config.toml
d_expert = 144
norm = "layernorm"
positions = "rope"
init_std_o = 0.02
decay_fraction = 0.6
dataset = "wikipedia_en"
Below are experts of layer 6 (counted from 0) of a mixture-of-experts language model. Rows are named router (the router's row for the expert), up (a neuron's input weights, with its number) and show model dimensions 0-223. Each number is 50 + 10 x the weight over its row's rms, rounded and kept within 0 to 99.
After each expert's rows: a language model's description of what the expert responds to. This comes from a sample of Wikipedia text that the model never trained on.

# expert 61
router:39 68 53 56 52 48 48 38 38 53 48 35 70 66 39 57 58 43 49 60 58 49 41 44 37 36 47 52 55 42 49 52 41 58 56 53 47 44 48 41 58 53 29 46 50 70 62 39 49 44 58 31 50 57 54 71 49 46 45 64 51 45 52 59 51 41 59 28 61 37 66 46 48 40 54 64 57 58 58 47 49 44 55 31 55 59 50 52 56 47 60 51 52 52 45 62 44 56 50 39 33 36 34 49 29 53 46 44 45 44 31 36 66 32 44 71 60 27 64 40 49 65 55 40 62 48 46 47 46 43 46 54 77 56 61 59 53 44 46 37 59 64 48 61 54 37 65 38 56 48 39 49 45 40 52 68 39 55 39 54 60 65 45 60 43 62 52 62 32 37 35 57 52 26 44 53 56 36 64 56 45 50 44 31 54 40 57 51 54 44 50 52 42 61 47 66 34 37 58 47 40 34 38 50 54 45 39 48 55 39 68 40 41 44 49 50 55 57 33 53 52 52 71 35
up0:62 43 47 48 43 51 52 57 52 56 58 40 52 43 72 38 55 48 42 54 45 50 55 54 53 46 38 42 43 46 48 33 46 67 63 56 46 62 51 59 45 48 48 51 68 65 43 43 65 47 42 64 63 65 53 41 58 54 52 48 64 41 39 53 57 59 40 38 57 60 47 46 46 58 52 44 43 49 47 46 48 50 63 65 51 35 46 37 48 58 56 54 68 59 54 56 58 42 51 41 39 58 64 51 47 49 70 46 45 53 58 58 35 39 60 55 47 55 44 41 46 45 56 46 47 47 48 53 59 42 33 67 57 51 54 51 64 49 70 68 60 53 33 38 60 46 63 54 41 38 46 42 59 30 51 25 47 39 53 46 53 55 65 29 55 38 23 63 38 46 63 50 63 52 43 45 62 43 38 64 64 66 45 33 22 53 46 44 54 53 47 43 50 59 51 53 62 19 39 45 41 42 56 38 28 44 51 47 57 46 55 71 49 25 63 29 60 43 61 48 47 70 40 40
What it handles: Geographic prepositions and lists. Prepositions and list dashes in geographic or infobox text, e.g. Sierra Leone to the Congo, near, north, along, approximately.

# expert 3
router:44 43 59 64 47 35 65 48 40 51 65 57 38 59 56 61 72 47 51 58 46 39 37 38 26 57 42 47 55 65 49 43 48 47 40 51 51 69 60 45 37 69 55 67 57 61 46 52 37 64 53 40 65 45 60 45 48 52 26 51 49 50 48 56 54 41 47 61 57 56 59 61 51 58 61 44 58 43 66 61 51 45 54 56 44 56 42 41 47 53 69 44 61 69 50 60 64 37 59 58 32 48 37 47 67 53 73 40 62 48 52 43 38 45 57 36 55 46 56 60 53 48 51 50 46 39 52 53 44 46 51 52 64 56 34 34 48 49 48 52 78 34 41 42 46 37 43 55 42 65 44 38 41 52 52 57 70 26 47 54 61 49 42 44 50 41 41 40 43 54 44 40 48 49 65 48 43 38 44 67 53 47 60 69 45 72 41 42 59 62 44 58 44 55 43 47 40 49 33 47 35 61 45 35 45 38 34 38 61 49 43 68 64 38 43 33 38 51 64 40 44 47 59 53
up0:45 45 41 45 48 51 62 48 54 59 42 42 29 44 71 44 56 25 52 52 42 56 65 67 51 40 47 50 50 36 49 52 37 51 52 55 43 54 49 55 58 52 35 56 57 35 41 49 60 52 48 47 52 60 48 51 57 45 58 55 53 45 31 73 58 59 39 30 57 46 54 30 57 57 43 49 48 55 46 36 58 55 61 51 56 46 52 51 44 68 67 56 52 42 50 58 55 63 44 22 43 52 47 43 58 48 53 66 66 56 74 46 52 42 38 51 62 66 51 43 47 58 56 36 43 34 40 58 63 40 38 60 54 54 63 43 62 42 55 56 67 48 30 49 52 54 47 51 50 41 54 40 78 36 70 28 43 33 53 39 54 59 43 45 58 38 41 50 53 54 55 49 59 47 37 65 64 47 29 52 66 47 35 54 29 40 58 56 52 58 63 31 44 68 57 55 55 51 45 43 64 31 42 52 56 44 37 55 53 42 47 55 42 47 56 35 62 39 58 53 36 75 48 49
What it handles: Sports career prepositions. Prepositions and linking words in athlete biographies and club histories, such as in, on, at, after, during, following, for.

# expert 20
router:40 66 58 57 60 38 56 43 33 53 47 43 53 53 56 57 37 51 26 58 44 43 43 58 49 55 36 51 67 45 41 51 45 33 60 48 42 52 27 46 60 37 46 49 39 38 62 32 64 40 50 41 54 36 44 70 47 31 52 59 37 47 57 38 64 52 68 37 53 50 62 45 31 48 37 36 68 71 33 61 38 48 52 51 42 43 56 45 44 50 53 39 57 53 45 56 52 33 62 62 59 51 53 32 46 55 34 48 45 58 71 41 53 37 36 43 52 53 61 52 57 40 56 52 61 41 59 45 45 64 51 48 48 67 67 43 68 37 49 37 47 50 42 44 57 35 59 63 41 59 47 41 36 54 65 57 59 62 35 47 68 62 45 48 58 33 54 39 59 44 43 41 51 41 57 43 51 43 57 63 44 62 39 44 40 55 70 52 39 57 56 49 63 40 38 60 68 36 66 34 58 36 53 64 43 43 55 60 49 51 39 43 56 40 60 54 56 65 50 49 51 58 61 40
up1:43 51 40 35 72 45 42 63 53 46 55 58 47 68 46 61 41 52 48 58 49 60 63 61 51 51 66 56 50 36 51 50 29 52 31 37 43 58 56 61 50 41 49 65 60 52 45 57 43 54 49 66 20 51 33 28 45 71 56 50 61 48 57 44 58 54 45 47 56 45 61 72 53 51 49 54 51 45 53 50 53 57 50 44 54 62 49 66 40 59 61 49 32 53 57 44 41 57 43 48 49 55 54 52 42 52 38 42 46 62 54 53 51 64 54 53 40 67 27 36 33 45 35 59 42 46 66 30 35 57 51 39 40 57 31 46 48 51 53 47 43 53 51 49 56 45 52 59 50 40 62 63 54 57 31 53 61 50 59 32 43 55 55 61 60 55 66 45 46 57 60 65 50 42 31 33 58 65 46 49 51 34 37 58 57 67 39 56 46 47 57 33 52 45 52 61 38 38 40 57 70 41 31 45 35 63 56 36 57 48 40 53 47 47 43 73 67 42 52 59 51 44 61 72
What it handles: List dashes, table pipes. Line-opening dashes in infobox-style lists and the first pipe separators in table rows, such as "- Armor:", "- Died:", and section-heading equals signs.

# expert 43
router:47 56 50 43 48 57 53 52 61 39 83 64 31 59 61 58 73 65 34 48 52 54 46 36 48 53 44 59 57 48 55 34 38 35 30 36 32 54 45 45 52 46 43 32 45 38 42 60 50 58 46 65 63 52 31 55 42 47 36 62 33 49 65 44 56 61 47 37 39 38 71 46 26 55 44 44 57 55 53 70 52 50 47 45 45 60 34 35 38 51 44 49 53 48 49 49 55 50 60 42 49 49 56 58 52 29 56 52 45 39 38 68 36 44 69 50 74 43 69 54 49 55 47 43 53 56 59 62 63 64 54 40 59 54 55 59 51 32 38 41 41 41 51 56 38 62 59 55 54 70 54 55 48 44 44 61 57 47 53 52 37 54 51 49 54 46 52 45 54 40 53 39 54 66 63 71 52 41 43 51 49 44 51 48 59 61 52 38 57 54 44 41 54 24 53 55 47 38 54 61 61 69 57 49 54 54 46 51 50 45 62 70 42 32 68 53 43 39 49 59 37 49 40 58
up0:57 47 41 46 23 37 56 57 46 73 41 47 36 43 58 47 54 47 39 59 46 39 57 57 42 34 30 42 46 42 66 52 32 56 56 63 51 63 43 43 54 40 49 68 57 46 45 43 60 71 46 53 57 58 55 41 46 58 44 46 49 48 51 62 43 41 36 37 68 59 46 58 44 66 54 44 55 63 47 61 52 53 54 42 53 46 64 50 49 68 58 73 52 45 60 61 53 53 52 42 47 41 54 62 45 35 56 38 57 54 58 47 50 44 21 58 54 57 37 49 50 62 47 35 46 53 54 47 50 53 53 61 57 51 54 56 35 43 68 54 64 58 37 49 43 51 68 57 45 39 51 47 66 39 58 47 45 41 41 37 53 46 39 37 50 32 35 48 50 55 64 41 70 47 42 46 54 40 37 66 78 64 37 54 33 59 46 52 54 51 76 42 52 59 47 42 64 33 29 56 51 41 55 50 50 35 45 41 48 50 39 58 62 58 68 41 52 36 62 45 30 51 40 40
What it handles: East Asian name syllables. Syllable pieces inside Japanese and other Asian romanized names, plus CJK bytes, e.g. Tokutomi, Nakamura, Asahikawa, Shogo.

# expert 31
router:39 39 42 53 25 41 39 42 62 58 50 49 50 62 52 45 46 54 48 51 56 42 50 32 41 49 50 56 49 49 44 37 49 53 44 37 43 63 80 51 59 55 71 47 47 45 48 48 44 44 57 36 64 69 63 52 63 47 43 60 44 33 46 55 35 60 63 41 55 50 44 41 45 44 53 66 31 58 59 62 27 41 45 52 39 57 36 45 37 44 50 41 65 51 74 43 49 51 42 54 38 41 41 60 74 47 51 63 62 42 54 37 39 39 61 57 62 46 54 53 59 46 60 67 54 56 51 64 33 44 59 52 67 49 54 41 42 48 42 65 43 47 48 55 39 64 50 62 39 62 56 43 46 41 49 46 72 32 42 51 58 62 47 54 64 43 43 36 67 45 39 45 39 64 56 55 45 54 44 54 47 52 43 49 62 44 56 39 52 49 48 43 66 74 38 59 26 62 37 46 39 61 41 47 46 47 33 48 49 67 48 69 55 44 32 49 51 56 57 40 40 35 67 48
up0:46 58 37 43 34 45 64 58 61 57 35 45 64 59 61 42 58 46 59 51 36 58 58 61 53 36 40 55 41 43 65 41 45 53 50 46 50 56 59 59 59 52 48 68 65 55 37 39 46 46 47 59 55 59 54 50 43 61 41 56 57 51 34 80 51 49 42 47 56 37 57 57 62 60 46 49 33 45 43 58 55 52 47 43 52 41 62 51 52 62 75 65 55 42 52 51 54 64 48 54 30 53 49 46 57 33 61 44 67 55 39 63 56 50 35 58 50 41 48 16 38 60 37 38 50 53 44 38 48 39 50 48 49 38 63 51 52 37 58 64 56 48 42 48 45 57 65 42 41 32 46 43 80 41 48 34 61 35 50 33 37 53 50 45 44 35 24 58 58 62 61 43 41 38 47 44 57 42 34 51 67 57 49 56 41 45 57 51 60 66 62 51 42 52 51 47 53 35 50 50 60 19 47 58 43 34 40 63 48 56 45 57 45 37 68 44 46 45 46 56 48 60 54 52
What it handles: Table and score punctuation. Pipes, colons, dashes and numbers in tables and football scorer lines, e.g. Milan: 42', STP: Barbeiro, vote counts.

# expert 1
router:40 39 31 56 53 49 51 52 64 54 56 53 46 33 66 43 55 60 57 47 63 40 47 48 38 59 46 62 59 56 67 41 48 35 44 58 41 57 50 54 58 54 47 55 42 40 62 49 49 51 42 45 57 62 52 59 57 58 68 53 45 49 40 43 51 64 62 48 48 44 55 47 35 50 23 38 50 42 33 39 24 60 56 49 51 46 44 42 48 51 61 41 56 43 40 64 28 48 40 49 37 54 43 56 41 77 43 60 57 35 40 61 50 32 60 50 51 53 37 45 61 44 54 62 58 47 35 42 57 58 45 54 64 43 70 46 61 36 55 68 38 41 55 63 64 39 26 47 57 49 68 45 52 63 43 56 56 53 34 53 50 40 67 46 44 41 50 39 59 40 35 36 54 47 62 57 68 66 60 58 52 53 36 37 57 39 48 37 48 42 27 35 59 49 56 52 35 46 70 61 62 45 27 44 54 37 42 61 46 54 46 62 61 52 58 47 52 46 57 46 58 33 53 41
up2:59 47 49 59 56 58 51 41 50 55 61 57 62 51 58 42 69 35 58 37 36 55 52 50 54 35 52 41 44 48 56 49 26 56 43 59 36 40 53 47 33 24 42 62 60 51 58 62 59 41 44 66 40 52 38 37 65 65 56 50 41 46 45 48 40 35 49 56 56 45 57 58 38 61 47 53 62 64 50 67 51 48 54 71 58 65 68 70 50 52 61 63 37 62 34 44 48 74 50 51 61 70 52 46 34 54 38 41 56 39 28 62 42 51 48 51 48 52 51 35 41 39 26 60 44 58 43 60 51 40 40 36 32 65 46 43 43 29 49 64 41 51 71 52 45 65 29 40 63 50 46 50 40 69 50 53 39 48 57 36 50 49 61 36 41 61 44 55 36 56 49 61 59 45 52 37 55 46 55 44 66 32 46 54 50 55 62 54 69 57 41 59 54 55 42 53 64 45 49 49 63 51 47 66 56 49 49 53 54 37 55 48 44 53 58 38 61 39 36 55 46 55 40 53
What it handles: South Asian name pieces. Word pieces inside Indian, Bengali and other South Asian names and titles, often in film or cast lists, e.g. Vaishnavism, Chawla, Bh, Kh.

# expert 47
router:55 65 46 67 52 52 47 67 44 44 45 43 64 39 42 51 47 64 55 57 57 43 55 50 58 53 49 70 32 61 35 51 68 66 31 29 53 60 62 39 37 42 44 54 43 48 58 68 37 45 45 50 37 45 61 47 46 38 44 27 52 63 47 47 30 53 50 48 58 40 62 53 46 35 33 41 49 55 35 62 54 46 54 52 51 53 50 31 69 40 44 51 43 29 53 58 55 59 51 46 52 48 58 53 45 57 60 60 57 51 55 43 62 47 58 52 57 43 66 51 47 45 63 38 48 54 38 55 48 65 31 54 42 72 45 48 62 47 37 62 31 39 46 40 61 55 45 66 55 48 68 65 56 61 67 60 55 72 43 61 49 66 48 41 55 41 63 56 71 48 53 49 49 31 35 63 50 54 49 46 53 56 45 60 55 53 43 45 48 54 44 54 59 67 53 41 57 52 37 58 59 41 49 48 46 25 73 51 59 50 30 53 48 45 32 46 42 47 51 35 29 41 43 49
up1:61 47 40 46 64 46 44 63 58 49 63 55 39 59 64 40 40 53 46 41 50 42 63 45 39 56 51 45 49 49 73 38 45 54 35 44 38 65 51 55 54 64 70 58 63 46 45 49 53 61 41 56 60 27 45 44 40 51 65 57 59 44 46 49 63 59 29 42 36 59 58 55 64 56 44 56 57 39 48 49 35 57 49 63 53 46 55 50 49 55 61 42 47 70 71 45 63 31 56 43 53 53 66 60 53 49 46 53 52 60 63 44 50 64 42 51 33 75 40 53 32 62 40 62 50 61 63 47 43 32 55 45 43 57 51 54 39 48 55 61 59 44 58 41 51 47 57 50 53 43 58 69 43 57 30 28 48 30 64 22 44 60 48 42 49 44 56 42 39 47 62 51 58 29 30 35 57 63 42 62 68 58 39 47 50 33 69 51 43 56 49 46 42 66 42 48 54 26 45 50 52 35 61 58 59 55 46 51 50 45 34 50 36 53 54 41 48 43 58 45 54 40 56 53
What it handles: Official adjectives. Adjectives and fragments in government, legal and news prose: general, public, private, special, federal, init-ial, act-ual, regular.

# expert 36
router:38 69 54 47 63 64 65 54 53 49 52 28 59 57 32 33 40 57 38 43 32 47 48 57 48 47 53 41 65 62 57 46 36 54 37 51 48 37 38 54 45 57 39 44 47 44 44 61 58 57 40 72 42 30 49 54 66 64 60 53 38 50 41 59 50 42 47 42 51 61 44 52 50 48 50 46 53 46 55 54 54 44 53 49 42 52 39 61 52 51 40 37 63 58 74 46 56 56 65 44 45 41 52 39 32 49 38 34 29 60 69 40 63 51 28 50 57 58 41 47 42 43 37 39 55 47 53 74 53 61 50 25 43 49 66 49 51 62 45 50 52 52 48 36 53 63 54 54 46 54 54 54 55 51 46 58 61 54 42 46 55 53 29 68 40 42 69 51 60 48 67 54 33 39 45 69 72 43 65 60 40 46 45 44 56 43 52 47 40 52 47 54 47 45 56 52 66 39 48 51 67 42 75 50 43 63 68 63 53 57 71 53 49 68 52 45 34 42 55 51 43 59 43 60
up2:58 54 53 45 44 54 53 44 53 47 49 56 62 47 45 49 71 32 61 36 43 62 63 45 58 58 69 54 36 48 69 50 46 76 44 47 44 47 42 49 34 46 54 46 69 29 71 54 53 46 37 49 36 53 36 37 58 67 48 45 45 51 65 55 52 51 49 65 56 50 58 39 35 53 50 54 56 46 53 58 47 58 59 41 47 58 55 47 36 54 53 53 30 49 34 48 43 53 60 37 45 64 36 46 51 29 33 66 47 41 23 52 46 62 51 45 55 55 48 36 35 53 42 34 49 49 39 63 62 47 42 48 41 47 54 51 32 31 26 51 38 69 58 45 63 45 50 45 62 47 45 58 41 39 64 52 44 48 58 38 56 49 57 36 37 32 40 57 46 63 44 60 56 45 50 54 60 45 59 42 66 58 54 55 53 67 75 32 54 59 75 58 59 51 54 38 63 54 46 51 61 46 45 63 56 51 50 55 50 34 55 49 67 62 58 36 59 56 33 38 48 52 46 45
What it handles: Technical word beginnings. Early pieces of words in technical, scientific or computing text, such as E-ff-ective, init, conn-ects, AlphaF-old, sup-er-coiling.

# expert 7
router:52 50 54 60 51 48 46 57 57 43 55 66 41 43 47 48 50 55 60 63 58 37 38 67 53 68 63 54 49 70 49 51 56 54 64 59 39 45 57 38 40 44 49 58 44 63 71 63 34 56 60 35 68 34 57 69 46 25 44 55 45 65 41 44 51 54 60 56 36 50 52 28 54 41 47 41 55 43 39 47 63 60 37 51 56 47 48 49 55 47 68 43 58 70 55 53 61 65 55 50 46 62 50 63 50 51 55 55 52 36 56 59 35 59 48 53 41 45 53 65 58 47 47 69 51 30 55 73 61 46 55 52 48 59 39 50 56 51 51 37 62 28 69 58 64 39 39 57 49 62 53 41 38 51 57 44 65 25 52 38 43 64 39 38 51 52 43 54 75 49 59 42 39 52 53 50 35 47 39 30 55 66 47 48 34 37 38 56 51 48 35 47 50 53 46 21 54 52 52 54 54 34 44 35 66 39 55 48 49 47 43 55 39 52 39 47 46 52 42 43 40 39 37 47
up1:59 60 53 56 69 62 46 56 55 41 51 40 48 71 51 52 42 65 64 50 57 41 59 55 59 40 65 40 51 41 60 46 46 48 38 54 52 39 53 54 61 43 50 58 67 49 33 51 49 71 67 49 46 54 54 57 56 57 57 39 67 46 67 44 47 30 44 55 54 52 53 60 64 37 72 48 45 21 43 55 53 41 38 58 46 46 65 57 69 51 55 45 40 46 66 76 39 48 40 48 42 68 60 41 50 36 39 30 57 46 56 49 45 56 38 55 41 59 44 50 27 69 44 42 54 55 61 39 40 35 53 38 44 58 51 55 44 47 66 47 55 53 62 55 53 51 58 45 57 42 50 49 58 48 39 33 59 32 27 41 35 67 42 40 42 55 58 45 41 58 61 60 55 47 32 47 60 38 46 66 51 36 62 46 53 48 69 60 50 41 51 38 57 44 30 41 47 59 56 50 54 36 36 49 45 48 52 25 60 46 43 47 43 50 52 55 63 41 57 56 32 52 44 66
What it handles: Possessives and pronouns. Possessive 's and his/her/whose, especially in narrative or biographical prose about people, e.g. he's, his death, René's.

# expert 54
router:46 47 45 49 49 47 51 35 54 32 49 41 67 42 33 58 57 54 55 53 66 52 32 50 47 42 44 45 45 58 44 57 52 63 34 43 50 50 77 58 42 44 24 49 46 64 59 73 47 57 38 39 40 58 44 56 60 55 54 31 57 63 69 47 42 48 54 49 62 34 62 48 58 37 45 45 55 54 46 52 42 66 48 64 45 51 60 51 60 46 49 71 31 38 64 59 51 67 53 58 29 43 51 53 46 58 58 73 58 38 33 61 59 39 51 47 41 29 53 45 61 56 61 53 53 51 40 50 32 60 41 37 61 29 42 45 52 45 48 57 42 54 39 40 41 56 59 59 26 45 33 46 48 50 48 53 60 48 64 64 45 42 63 46 48 52 50 49 41 48 46 40 38 58 44 61 50 44 60 40 39 52 60 48 57 47 56 25 48 41 49 74 55 55 39 62 28 68 51 43 52 47 45 41 45 38 67 61 63 51 62 47 33 47 56 60 43 50 50 47 38 43 58 37
up0:50 41 44 46 43 51 56 56 48 60 43 41 43 35 67 41 45 47 51 52 53 61 68 60 52 43 41 38 35 45 49 48 40 45 71 53 65 36 43 62 55 40 51 67 66 51 30 43 47 53 62 53 47 61 60 47 46 33 52 54 62 42 40 53 53 55 44 44 69 47 53 41 58 60 46 42 43 55 41 52 51 59 48 46 61 40 53 41 51 54 67 57 54 41 61 55 65 56 50 44 43 62 55 62 58 46 66 43 49 56 65 36 62 45 43 35 53 56 43 32 46 58 56 48 39 55 51 43 48 35 58 59 55 50 50 65 55 55 53 79 69 48 52 39 56 49 63 46 47 44 42 51 68 39 53 19 52 41 36 21 69 44 50 52 38 39 43 55 44 50 73 38 51 52 44 44 43 45 51 46 65 69 48 57 20 46 53 40 61 51 54 60 54 59 45 44 61 39 13 51 49 44 48 45 49 46 45 43 54 47 45 63 69 43 54 43 57 43 70 55 40 66 42 39
What it handles: Function words in political text. Words like the, of, for, from, especially in political or institutional text, such as University of, mayor of, j-ur-isdiction, represented.

# expert 5
router:52 54 50 51 40 33 39 58 61 46 50 39 58 52 56 60 53 67 45 63 49 37 50 32 39 52 37 61 57 55 43 58 55 54 63 51 32 53 46 52 53 65 48 41 51 46 45 53 39 45 56 54 71 51 53 59 45 45 53 53 53 69 39 39 73 46 69 34 61 45 45 39 37 48 48 32 38 51 46 56 47 53 46 49 42 39 41 42 47 66 66 37 48 47 26 58 40 27 48 49 41 47 60 63 52 53 38 58 49 52 66 53 53 43 59 53 56 41 41 61 57 33 68 53 44 49 67 43 49 44 56 33 50 65 58 45 63 60 50 38 50 44 37 46 67 37 54 65 47 65 70 37 33 46 52 26 73 43 28 41 59 55 63 60 60 41 61 40 54 24 54 55 33 38 49 44 61 53 55 56 50 55 56 32 41 37 46 41 61 45 33 50 58 64 47 49 54 48 54 46 61 47 50 35 57 49 51 54 59 50 73 61 63 60 56 42 42 49 53 40 42 53 61 42
up2:74 64 55 52 48 50 52 51 46 67 52 57 60 51 48 58 64 45 31 40 45 49 49 50 57 32 53 48 45 50 71 55 50 66 28 64 34 42 55 55 43 40 34 38 67 35 58 40 57 70 39 44 31 52 54 50 51 58 50 33 38 59 59 47 56 53 54 59 56 38 61 62 35 53 46 46 58 57 68 48 53 63 55 50 37 65 50 49 47 42 54 70 34 33 31 30 55 55 71 46 54 53 47 49 41 50 22 46 62 48 45 44 60 52 49 51 62 46 46 34 37 61 35 50 33 60 42 71 48 48 37 42 47 57 58 45 56 47 35 41 33 61 53 57 57 77 44 54 51 52 57 55 35 39 49 64 39 54 51 45 48 37 54 42 31 42 59 59 42 56 69 68 44 47 44 47 59 45 58 51 47 26 53 57 64 57 57 38 62 46 45 46 59 50 49 40 49 59 41 44 59 38 51 58 48 63 51 55 44 41 47 48 52 50 41 55 62 55 30 38 61 53 58 52
What it handles: Prepositions before objects. Prepositions and determiners like to, in, for, during, among, plus leading year digits (198, 195) before a noun phrase or number.

# expert 39
router:68 56 61 60 62 48 57 41 51 46 36 52 60 42 55 48 54 50 55 50 68 53 32 54 41 64 41 64 54 61 49 60 48 44 64 46 40 47 67 58 46 52 58 73 43 71 43 43 54 54 39 59 48 52 39 36 51 54 65 39 51 56 45 47 29 59 44 63 44 57 52 47 43 44 33 49 58 52 47 52 60 53 55 54 39 55 50 40 61 45 44 37 56 46 64 35 62 40 34 58 69 59 35 47 63 41 53 59 51 51 50 67 55 50 59 52 45 54 49 62 53 35 47 58 39 68 54 43 56 35 68 70 34 38 44 54 49 66 47 48 55 32 44 64 31 61 29 55 48 43 48 34 61 50 58 61 35 54 35 54 68 45 35 58 56 61 51 35 52 45 42 40 45 55 54 45 31 44 47 50 55 39 27 57 41 62 42 58 39 44 54 37 49 43 59 27 55 72 39 45 58 59 57 54 38 24 41 55 46 59 45 37 55 65 50 45 55 35 56 50 62 60 38 62
up1:44 46 53 54 63 57 49 46 61 46 61 47 53 67 48 60 45 58 39 44 52 46 56 48 48 55 58 42 55 56 48 39 43 54 43 46 49 49 42 51 58 42 62 44 62 44 37 55 48 42 44 47 34 45 39 58 52 52 64 53 55 43 46 34 73 51 35 58 60 51 55 72 72 55 56 46 68 29 48 38 56 45 59 32 55 32 42 49 43 56 57 41 49 65 56 65 58 54 47 51 50 57 48 50 50 56 34 37 29 56 62 43 52 56 42 51 49 62 41 42 42 49 42 48 55 47 60 57 34 41 46 42 43 67 46 34 62 46 69 48 42 46 55 52 59 49 68 52 56 49 72 43 56 62 21 40 77 35 65 16 44 50 49 49 50 46 56 49 33 51 72 55 65 26 35 24 48 51 44 55 44 51 52 56 56 51 59 69 46 56 56 39 50 65 52 53 54 35 52 49 59 35 19 42 53 60 53 44 53 46 48 43 51 39 32 49 49 43 65 59 56 51 53 54
What it handles: Section heading ends. Closing == marks and line breaks after section titles such as Career, Education or Biography, and paragraph breaks in biographies.

# expert 44
router:37 55 56 53 42 62 42 45 50 46 61 40 48 52 47 57 48 43 40 64 54 60 53 54 55 25 53 57 50 49 42 68 47 41 50 48 60 48 60 64 52 40 29 44 51 67 62 56 64 49 52 38 42 49 47 57 60 34 52 49 49 68 68 65 43 38 53 46 59 48 53 43 55 41 58 45 34 61 55 42 48 47 66 30 50 54 50 51 57 44 44 69 29 42 50 51 35 46 40 52 40 41 54 38 40 67 49 57 55 37 41 30 59 44 28 71 60 43 56 42 61 76 57 35 61 56 46 39 59 50 43 45 73 33 46 61 39 57 44 36 53 64 38 57 47 55 60 55 71 38 35 49 49 35 55 71 42 47 58 52 46 44 53 71 43 61 43 63 30 57 35 43 44 52 51 50 58 29 47 47 42 49 54 58 50 42 41 42 65 53 48 65 53 58 49 53 37 60 52 33 73 49 43 50 56 55 33 30 57 48 58 38 49 55 41 60 61 54 51 51 62 49 67 43
up0:52 37 52 39 45 65 58 48 49 65 44 46 35 39 56 45 49 49 56 50 56 61 57 67 55 40 34 51 38 43 59 42 40 35 58 52 49 66 47 65 66 44 43 57 72 51 34 43 45 69 50 58 55 58 59 49 47 58 45 52 57 46 31 64 61 53 38 55 60 54 51 59 45 56 45 46 44 35 46 55 49 56 56 53 67 50 50 50 56 61 49 65 56 49 69 51 48 51 56 35 32 48 55 48 51 44 61 62 44 75 47 57 50 57 37 51 55 64 41 41 47 57 52 27 55 59 39 37 47 40 44 57 43 48 64 60 61 58 52 55 77 40 38 38 58 49 48 58 38 37 40 42 60 30 49 30 52 45 32 48 42 48 62 56 60 39 37 56 40 56 54 36 45 63 39 39 55 48 51 71 63 64 38 51 39 36 43 52 53 70 62 45 60 61 49 49 62 50 37 46 52 45 47 55 16 43 50 44 41 64 51 44 54 36 37 37 56 39 55 57 40 82 49 47
What it handles: Geographic location words. Direction and place words in location descriptions of villages and districts, such as southern, northeast-ern part, area, region, located within.

# expert 8
router:47 56 50 43 43 50 63 66 55 48 63 70 44 61 45 48 68 56 39 65 64 50 46 41 35 43 47 65 66 41 54 43 51 37 42 61 53 60 57 65 42 60 31 61 42 45 69 71 47 39 46 52 56 59 43 58 56 60 46 37 40 36 55 45 47 46 42 27 40 35 47 54 35 59 44 42 48 56 38 50 26 67 44 44 53 50 58 37 41 65 57 53 55 54 55 41 41 42 39 47 49 50 50 57 48 65 44 57 51 28 49 60 45 41 66 53 53 47 43 40 50 34 60 64 76 44 62 62 58 69 41 44 42 40 59 44 53 33 44 48 35 54 61 57 58 40 51 48 54 52 52 66 39 63 41 51 41 64 51 47 46 40 56 49 30 49 62 39 63 40 44 48 55 52 63 68 61 71 59 53 40 45 50 51 61 50 54 52 40 55 34 37 54 42 51 54 42 55 64 71 71 54 38 56 59 36 39 59 39 45 53 65 55 38 59 42 50 33 59 55 46 31 51 39
up0:44 57 56 32 35 52 56 48 45 52 55 51 46 41 48 41 60 36 56 53 49 63 48 63 54 37 32 55 50 32 42 39 54 49 61 40 35 52 37 67 52 41 45 56 63 50 39 56 39 57 45 57 53 69 55 66 48 57 37 38 59 40 41 64 31 53 50 47 54 39 49 43 51 64 41 49 53 50 40 51 52 64 68 52 48 48 56 47 52 59 68 44 55 32 41 60 63 49 66 56 38 56 37 39 56 43 43 54 69 59 57 56 49 38 42 59 61 56 35 19 42 52 44 39 57 51 61 60 47 51 59 55 55 42 56 58 60 42 59 62 78 60 41 36 67 43 56 39 45 35 54 35 68 48 45 37 50 49 49 30 50 49 58 59 46 34 35 69 48 58 56 70 49 52 35 55 70 55 45 41 58 73 50 33 33 60 50 37 52 58 65 46 46 49 52 53 53 33 45 53 52 43 44 36 34 52 46 38 39 52 59 51 62 41 74 44 62 47 56 49 37 53 47 38
What it handles: South Asian name pieces. Word pieces inside Indian and other South Asian names and places, especially after Bh, Sh, K, J, such as Bhatt, Bengal, Bombay, Yadav.

# expert 26
router:38 56 35 47 57 51 34 47 64 31 63 24 28 46 49 70 40 57 54 51 40 52 49 50 46 45 52 34 46 55 42 46 45 54 38 43 51 42 49 55 61 41 56 43 35 45 57 57 66 51 42 46 44 41 51 60 42 57 50 54 36 64 42 35 46 35 69 56 49 57 44 61 58 36 42 46 50 61 22 47 64 41 44 56 67 53 45 33 33 55 57 56 66 52 42 33 44 52 62 67 53 38 53 61 49 46 38 52 56 56 51 48 45 57 67 62 49 44 46 50 58 35 49 55 53 55 61 46 54 53 55 50 30 34 67 54 59 42 42 41 49 67 34 71 61 35 48 55 35 40 64 65 40 60 47 35 63 32 38 54 49 72 50 52 45 39 48 41 42 36 53 59 62 65 43 59 49 44 55 44 60 56 43 54 57 35 68 50 49 37 43 40 56 60 47 58 65 45 48 60 57 55 32 43 29 58 48 42 69 56 45 57 53 61 63 56 61 68 47 57 42 44 52 52
up0:53 43 39 63 48 62 47 51 43 62 36 41 45 60 69 36 57 51 42 56 64 30 52 63 62 51 50 45 51 34 75 35 40 45 62 54 50 42 53 49 48 55 41 60 55 36 28 57 46 76 47 57 33 60 47 54 57 60 64 51 40 45 36 66 50 63 47 49 37 32 44 34 64 61 50 43 36 52 42 61 57 45 52 57 57 45 63 43 54 62 67 71 49 46 53 51 58 42 41 42 40 59 52 56 49 53 56 50 52 47 53 52 41 49 37 41 50 61 45 37 44 62 45 32 34 31 47 59 62 47 35 66 48 52 52 63 54 62 56 40 68 66 46 51 51 46 54 51 51 35 55 43 63 50 45 27 57 38 49 32 60 56 57 42 50 48 30 53 40 50 64 47 43 54 34 51 62 51 44 39 64 65 47 46 24 52 55 60 40 57 61 57 63 71 46 56 54 41 46 44 70 37 48 48 47 53 43 60 43 47 44 54 44 40 52 33 46 39 47 54 47 79 57 56
What it handles: Word pieces after b. Second pieces of common lowercase words, often right after b or st, as in borders, bleeding, big, ladybug, plus nouns like ship, river, road.